Below are experts of layer 6 (counted from 0) of a mixture-of-experts language model. Rows are named router (the router's row for the expert), up (a neuron's input weights, with its number) and show model dimensions 0-255. Each number is 128 + 24 x the weight over its row's rms, rounded and kept within 0 to 255. Numbers have three digits each.
After each expert's rows: "comes after" lists some tokens at least twice as common just before its tokens as in all text. This comes from a sample of Wikipedia text that the model never trained on. Tokens count by the router's weight.

# expert 25
router:151140111121121117127111135124160132088159168140117137096138152190137129113098154161143163096109145145115121158081118121122097119093151160101099130128098106120126147149140140116092121122134120125108141169152140174133135143094120137107169153114176124098112115129108129111153156174134100134144111148142133151176166111134152111154109109119129109133105137094154123102138140135076152123145104150139121138146071164136143124163081106130115128110113101127100188137096115117140118168150055114120121105111068124145095161147107118118131166073144147100115123171095152156098157124095140142110095109102122109177102127124093075160092138161105144115143169137155088139144136116132151097120130170126163149106141115148163164137134124146122097106099116108141112153110113137121144118132098
up0:136131112136149116145115112126110128125116131160122155142122128125144146124100128137134099110152115139153123140141138131093125116132164111134106132148107124139107110120151167156145135155136129118102130159172133187110105147135145125116166172083118125114122108145085110100167166132137144134141141088140135150103142082132143088127133141108150118111105135084138180120145151090089117122110148108116106121126076125149097091130121100075107100119128121087108214148123110137124124104170131119129090122082164175103141145072097135111130068126101109116115148113125127077080108115107132143125113123114131137145107138102085131114059137135090168142104145094122144131106084131151138092097136149105164125088099116140132142128103041106136123126119109101126126158110140132128109131136074
comes after: " F", " f", " T", " G", " B", " K"

# expert 33
router:106106142093138174130104138110129194124106109143081103102149144157130140093110140128130152076125107176100119159129132153117122124100119149100174123149089116128122149117150172140138148169135121114142124134119129130100132126148161113133199100117128115162054113127108139088136100101123145147142131102185157139167129099155124123113153120109131125126130120080095125130136089131104108123177085099157153151123108160124135084118099169113146118144128158144111162130073131106120137106122128147183100145098121154163113120147115102153082154130108178114129160125126126116099107100082163110162112093096176109139114095142134139110139122130130131147161168140148116136157102136129106112109132131117168143111149148119144124116112132140113084148080154140125111162131102170155136132107118
up5:097120119104155129128134095137120125128081133162117114161168117116129090109140184161148122061119139133115137139111125115142096172145136138106153154163112122146154161127146159143180121094149166119109116129212132147136100141164120135156169132103155149115146132141146158147123134123116137105180128136125132137132136134189101103114118096118102099109171105144125133097124141146125156090163121111164173149112111144166067136165152170101140146103113130122113164089087134143141180108132129130130070152141110143118097126168089173135125128109132135082131165097156139117104108103102156132127115100130127122102109106115111158127147125087117106157114176108152167160143116122134098097135134117156121127112134119115145129128105157135130092139094141124118131103111181168130116134130147
comes after: "1", "2", "°", "′", "°N ", "″N "

# expert 10
router:144134158137111136144126110153134135105130146114120126088141162178143102091093119144111122088178125132099126162100121103126128102089145147144100164149111108084131134125136141116133140120118118122122149124116116160141120158089164096133154163121167097104096099092123124075138133138159172137140083100144151132195110131147159111136122116147125130164107139099125127122109151143112143117150110177140135127138098185138106133130099138158144139130119105169098155135077084135116144146143090104111101119118091092138053150118105123097173146115142135097133132123096177142128160129090147142135107080120136104151119100146109096134104167148125115128124149121143093138101144125104119103122153170108159185120117113128123154102147130139121089113106126135158183123114150160129178089149093
up1:123123104097106153121125114135127126140125172111097146133133098189131166108141116115110097155119109124099106169135084102139074141191135109100121115132113106083100143142147129125120126139107088158140139129101127128096155168124175084115172148176140150135116144105125061108118143149120158107118145150113105121127119105163119114166147087088082117132098121164159129088146119154124126108134113172112119168122104151150106143131119095125136130113153125117111162117136087109076140161147093145131131114092124126144101094140111118113151117143086140128144105092096160155135150108154103125124124122113120136142073107117128106156151140125109148059097157123155142112124102134119115152116114152102155141123100126099145130104096154129161059139107102152122082143120161129140167096114107
comes after: " F", " f", "f", " | F", "F", " B"

# expert 36
router:127122121078144089123129108099123187125112153167099090114128152128141138122119106114145142144106128146108135149113129156121179132098122170155153152139077107099151121100106144151137137101144155104111128170099092095093136171129113127127153127108105102103055107128103143115128143119152159143150152115097126143156101119143123147140110135146150134166137139108154132118139081123103139098154104156158114166133115155174111115164096121119137105134162129137127144136085135160144116122127099148098095152100140120139116130147115133128126146114105188149127136143109118126109142124076172106108091137154131146118127141139115158112132126130087121147147165155128072114119123121082102099137110116127201148129094119142187131081141166137155153177108128144204142158141140154152128141104102
up0:139135100102118104123138152135133084142123137212118130110082086137114116131140100168158162118073108114145128111142130134117116156137105180155100145121153128109115122225148120088146126136158117083136148122158130122187163143155135101131146095130121132137111103164100122196100126122155143124154133185126132142129134110135107101155164107161150192154144103100131108146162129121098125094107161160164148142085131122136094103123115127104113114143132138106122181119115152133112129165110132162104129130134140148136171106095147134142189098091115134064135153137119152120110119114104106124142138130135118128114097088135118161127116150120115115141114091117123098120158124109132140125108130144122153117104088077141167118109134138119124118143120150147100152130133109109100146161124122
comes after: "\n", "-", "\n\n", "2", "|", "- N"

# expert 79
router:090112126114154133106156091099157170120115142108120144116144128172154165104119148086142186113112138116108132142118084163094128150096133149144140094128077101104119141108092176131145099120133143117146139140094125112074132141119120118158155153161150125100055093145071124096141137142099135129138150136112144144155119134138153167154109081163153133152123122109172116118108097152082112129198103143125124145130133154161123144156117144135100115157157138131127137134096108121154098113119110161118101155111139156129114116159106103122085170117128170132152131162145146087122123165084205099144115111150158132143164133132130125134128146117110115124152154143102086140156133110107091090115142130150170122095118153149140157108099140128126133144127086148150140133110140157164137128128117
up0:136157139073105116113104111138081169106134117107123133181111105152138104120108168135168144111149140117146142115135133137100111176114153194111073143153133115146151116109135137132123081112138143108163122120131128135120112144126083128164134136114108137113125105117108129124112155110124167109087155112092099123096135141167116159132104098163092131153094148137142151089129156116073124106134090140130137174119133131141116140144139125125142166126148084134092167062128125164130091123125155126097122117083118089085130063146111129172158137169139102107142136117133122120148110127149127130130098147124131137105135120136104134114157179104148099100110166119102141117133130162074160176139179143130113145118123130142136147129104095090106136128073096158116141177123123163146132136114097
comes after: "\n", "\n\n", "| ", "| Party", "andidate | Votes |", "|---|---|---|---"

# expert 68
router:143131137131146086108108109097097146153143117158137068107173122139101142154098132099125172081127165139133112090120125158112135115082109159143145139134114094128138144109109138149096132129133109142162147133152081113149151146098082101102148153107151126142107118116152175113136103186147129107151145112135152161183124121113110144114114139147115095097114158125152101114120097139095168105171125140154114138108113172143167155144168190139098123167142115105090157129089124122137155137113095142135144131130083149092116118139091128139158129122156140111141110127128129137083157104105170146129134133089181176097125088138171167123102145113143137119159143156172105152113098092106142119130138143126140150106140131102143161117096139132129128129093096108148142159120094151148132136076123
up1:165133102137138115052076133116150130133139101126104140131157139102152153151130103113151156137214099116155113148128102147079107131151095118133136148157122100127169114116130126082114109136123143150100127134114142072128156132154100122122143167094143166153106106115139101134122112123112086117159143095119143140088146066145086132130079107149110109116127145094140139119131117167124129097144187117138132085165130142122107103149142171084126145121118133131100139125105169151128115126108099099195139137148113116096135173118109116132141119135140149095151113101125127141070100147134155147136110103139171128096127106138141111160160115106122137086144108135114083124133124131123166096128114138126126130128108116139117168146156099116123128147080140086138048145111140123149121149128109
comes after: "1", ",", "3", " | .", "4", "9"

# expert 65
router:103101145104135140140107137124146127097103103113115123113163169166110128120134147123117126113161130175156139126145091156105074139115142132151194116127098082103126124100123135143134164132151123090158107141134099168107108149126151102109147110156124146156079106092150132128127134171153102110162129111099120124139154107152125162129100106142132147137100156081156115126145120144078104090171120140142151136124123148146113097123153146118113086143112129119090146163044097117148121128141100148140119121128129105161129161135058154167088175135118114108135152118119109135116150127080136134117122120111187156147129138128130089119104142137129134097142163139126108089161137121149106133168113132106161138105117139198128150135129142135140088131091112135149117123116145169196100153120112
up1:130098119098120129129104114163112111170135141096074101135108144159122125146132158119066163139120123127175092121131089149132154085122105134134140101128122112046127126124151126117134129144135101138131127117123140141115092116131085133138121104140130026134115131127102130114150136118128154103086133158148102123110078125083137128135148133157133148125117145131065078133097127082106128116091071146090101099141108081127126111143101120099136090107147104136145119119099124132135113145150087115148169157132116157142088124157098124123116126143127149117125159176148174119139131128118142115152069099111154125134157120131107132108104115087129155085153129118167087109091111109113140125130099105162144128139144141092131133164123072135120149118151080126107095131134125137112104130093136
comes after: " | ", "; ", ") | ", ": ", "% | ", " ("

# expert 108
router:127126146104147076140143107117149175098100127127105114122125117160140130147136153129132129136113134135129147119098114130090134112105138192119152112165112108109132128111109147172138119134164136071142130154094107096107112161092102101127146161168127082168059100129117141109114128153130143142126143113115124148147136120150132106115106092163106118152119154128145106114131101139085096138172128110125128140167108162154123145137126125142106105096176095159134160163102133118118119091131098155135135121089134121128127127144053159152106157127118164158130169178146164132097164178101177128128103085131140126183106144120144119122123174119087140143144138144120064112128124133113118108165103100123147121086106134117158132111105149191125132136143125117165146161131102155132131148161104
up0:121100123139084141138146135116145129108145113120133125119121127104130164133122124146157140113113107131130175121105118142101095133088158120130132148112092097070150127124119109109131100123109132132115136110085105118096127128174106107135090128109151100108151122128124177127115133129105141132153129136122159128101146096120080158140135086082095114162119116140149132150198106100107167150099115095143150194116119137132129099098104154155176200104183138153107120136090159125115105133150167173136121113129118167128103171145128128153137179126105088158158143135154114083120125136112139123180134143111095180168180111129140129135122141130080142140158145165127125105105094119156139123158139167126167104123149164112103111134122141142093092151112124129128102104102146157134120087143106
comes after: "\n", "-", "|", ";", ":", " Billboard"

# expert 81
router:117121153113186108122120129128113145141136121150164106123113138176165168090120122149144112118143126143132133134134115116087144153120117123143125132135131122120123162094110184143137121120126082091136193122116107130099131140100130084166150115158129098131084125121142167141133141180136141111101125162138132134156115120171158146116100138158124110100127148088132108131135094123087131145146090137136090159167075177123101133147144128111108135157163129145057156162083108135104138122096119143113125129115121124127142133164087130098175137104150120109143172125107144112119088132087191144127133138110124118084138112168138152136128173116149079094139137096158103133144154107117116119140141089128171138135093175160131152121139185117103127127140083103145107144113154153153128087118111
up0:107140160135131107134103172129148116151159087139135126118111128124127092128090116161158095134138133047113132097107153127114128103167096130111142124119183111143133111107114092125170112100106095142139130093106139133098107108121179073114135081138154151119100120102119147113123154083113126144116138086109130136126195098104181148137133119151148097120104144122186096122126115145112056153133135139109154120141110169126107114115167182159146157130127098122095137132102104170134127115125133148124110122181135138176125169141090116120141104152111125147130123116090125144108141153108149127100087174131126157151168120122128107112134155098153150128128135136107139107088158140159152123123136105097147120151110096108109163119142193116159151124159106132117132124166114141146110147114118
comes after: "\n", "| ", "8", "4", "3", "6"

# expert 77
router:157123146072151128132134090142116148102125149133114167131152135123157115121107089098132133140126141147125137099114142127137103145094132131112119145146126145120117170101135124097120163133134146091153155117070103160113138142159147149123173159128175122120087133143139174116150126118132093108159144138114156117156146116145103149149121103124159144137123127083153126128126102114119132108180123160137101190147092198171129107159128126107149100140168134134133152135093107141127103123124088151147091158137092144095103149134131129176133148129105176107103131128072133072113141129084154130102087128122164156121144119136101136091146120130114112153146155132100120107132092098099120125138133139116165180106088148092133132156145163141151118157080094138142143132111080169185114157113114
up0:143208132122152153103090113125114121132139141137136139120117128114085072163089102160159127112086129109122160113136127127111127135107129123111107107157108096174160134105140166149126155113118139072102129170117154152117108126127138099089141145110132132134104123138115154138136112126125128126143143111130105115116121121121133138137127118162171144185153098134134167128094155128139153154176093133102109142228085114142138120158136107162122144139113111148106136117096092087156118133143094121136186155162134148081121088098129137105167124157088187113151133097086152114142115100119143101118114132160169157122156157119118136091151130176143159126168136158123124092098149099121129123129129091099101146091154138099126124127133158143100125115139123100157115151109101140130120138110145
comes after: ")", "\n\n", "\n", "Personal information", "==See also==", " information"

# expert 92
router:200124122078121110132132112132141181100116098124143088113143133154122095133100116126129151164109088158128151126116103135109109147119112116174169089125104096098144143109107138096141146156108144095106120153126138100117102118109143120113155164136125121159093112140107134146170128167143100126171118139182168117145126159128139074136112100151138146120129175100096128101125118124072150126141099125136127152132112146129156126114113118113100146150153140143117134119077102130140126109132103116150121109149106113151118110123122124130120174129155126160154154157126143095084129123061127140098119155148167102192115082102126109131115127121121091127145140119159120125127113106092123130180162143088125128079131171138156155155142135158166132160107131124156136097129117160178115089061126
up4:118139137082120097186163112112122165090089115146129108139131149097134092173129139124136157133123160117128127139149154158128176132123096138195145125159092137125184149119127118096136134225096129118125143143152085139148112091096126145132138101114108120125073111126086123125108125153119121130190162090143132153131133098140122073136140167137153101127141165107092122119156121137092130087110143132132132168143120121143128154163147109114129117107103171143139130136090101150105151130128112171081097123136112122157114143134167126117118149138120129121115154127114120139118150141126148129130148128112144131158102127114039136143115136107149088114123135150119135114119113112078129117161156095146134127107182110140088100119154105091152147152137125121146143096134157124154128098099162
comes after: "2", "1", " a", "–", " | ", "; "

# expert 29
router:136137110109138147168138088098145181142120112144109051105128125133140146136127141119131114108109124117093124184134139093098124123104104154149173099138085143140148167118137139120129161175137127141109156096124109125129134127154130135114140150125150139161098133150113145149159112117155150136143124133157149116188136133153133101143138114156110115142111150087115127130175081111068139100157142141164094139139102151138107139136136181127126106097124130146084174121075116140111133144098104128166090126110113152132118146132133112126123134116119148110142109166109142096090125141061143122133069147146127141158116097135151136138087167115100126117137175152143097121139122100117095088137141144112187160121102161133154145148165162112132129158104122094165114145141142197140128102106159
up5:130136128149157123118129104176181130166144124139130115131130115109122153155105126116164130103107149165081153069142126134150102112140162114112122155120097133106155140117121113110128084084087152145092178120108163134134110099142140168129157137109173146140084054171112121080120123082156111149115144111120192158095126146137144129131125140155128102186096121145157117109152142107138141142105110119141122131119122145168147119116157136111097171128141126151137154148115095120114120110091159125136135095162107167130086109130138109137113132166124152125134140175132154089137153097064140139152133141121154124146125152095106179121148150112108107103126126120129147142116079090107108072096158117132127104108129157125164126126093149148150159125124123128143135160133140134146094132133072
comes after: "1", "2", "–", "8", "7", "6"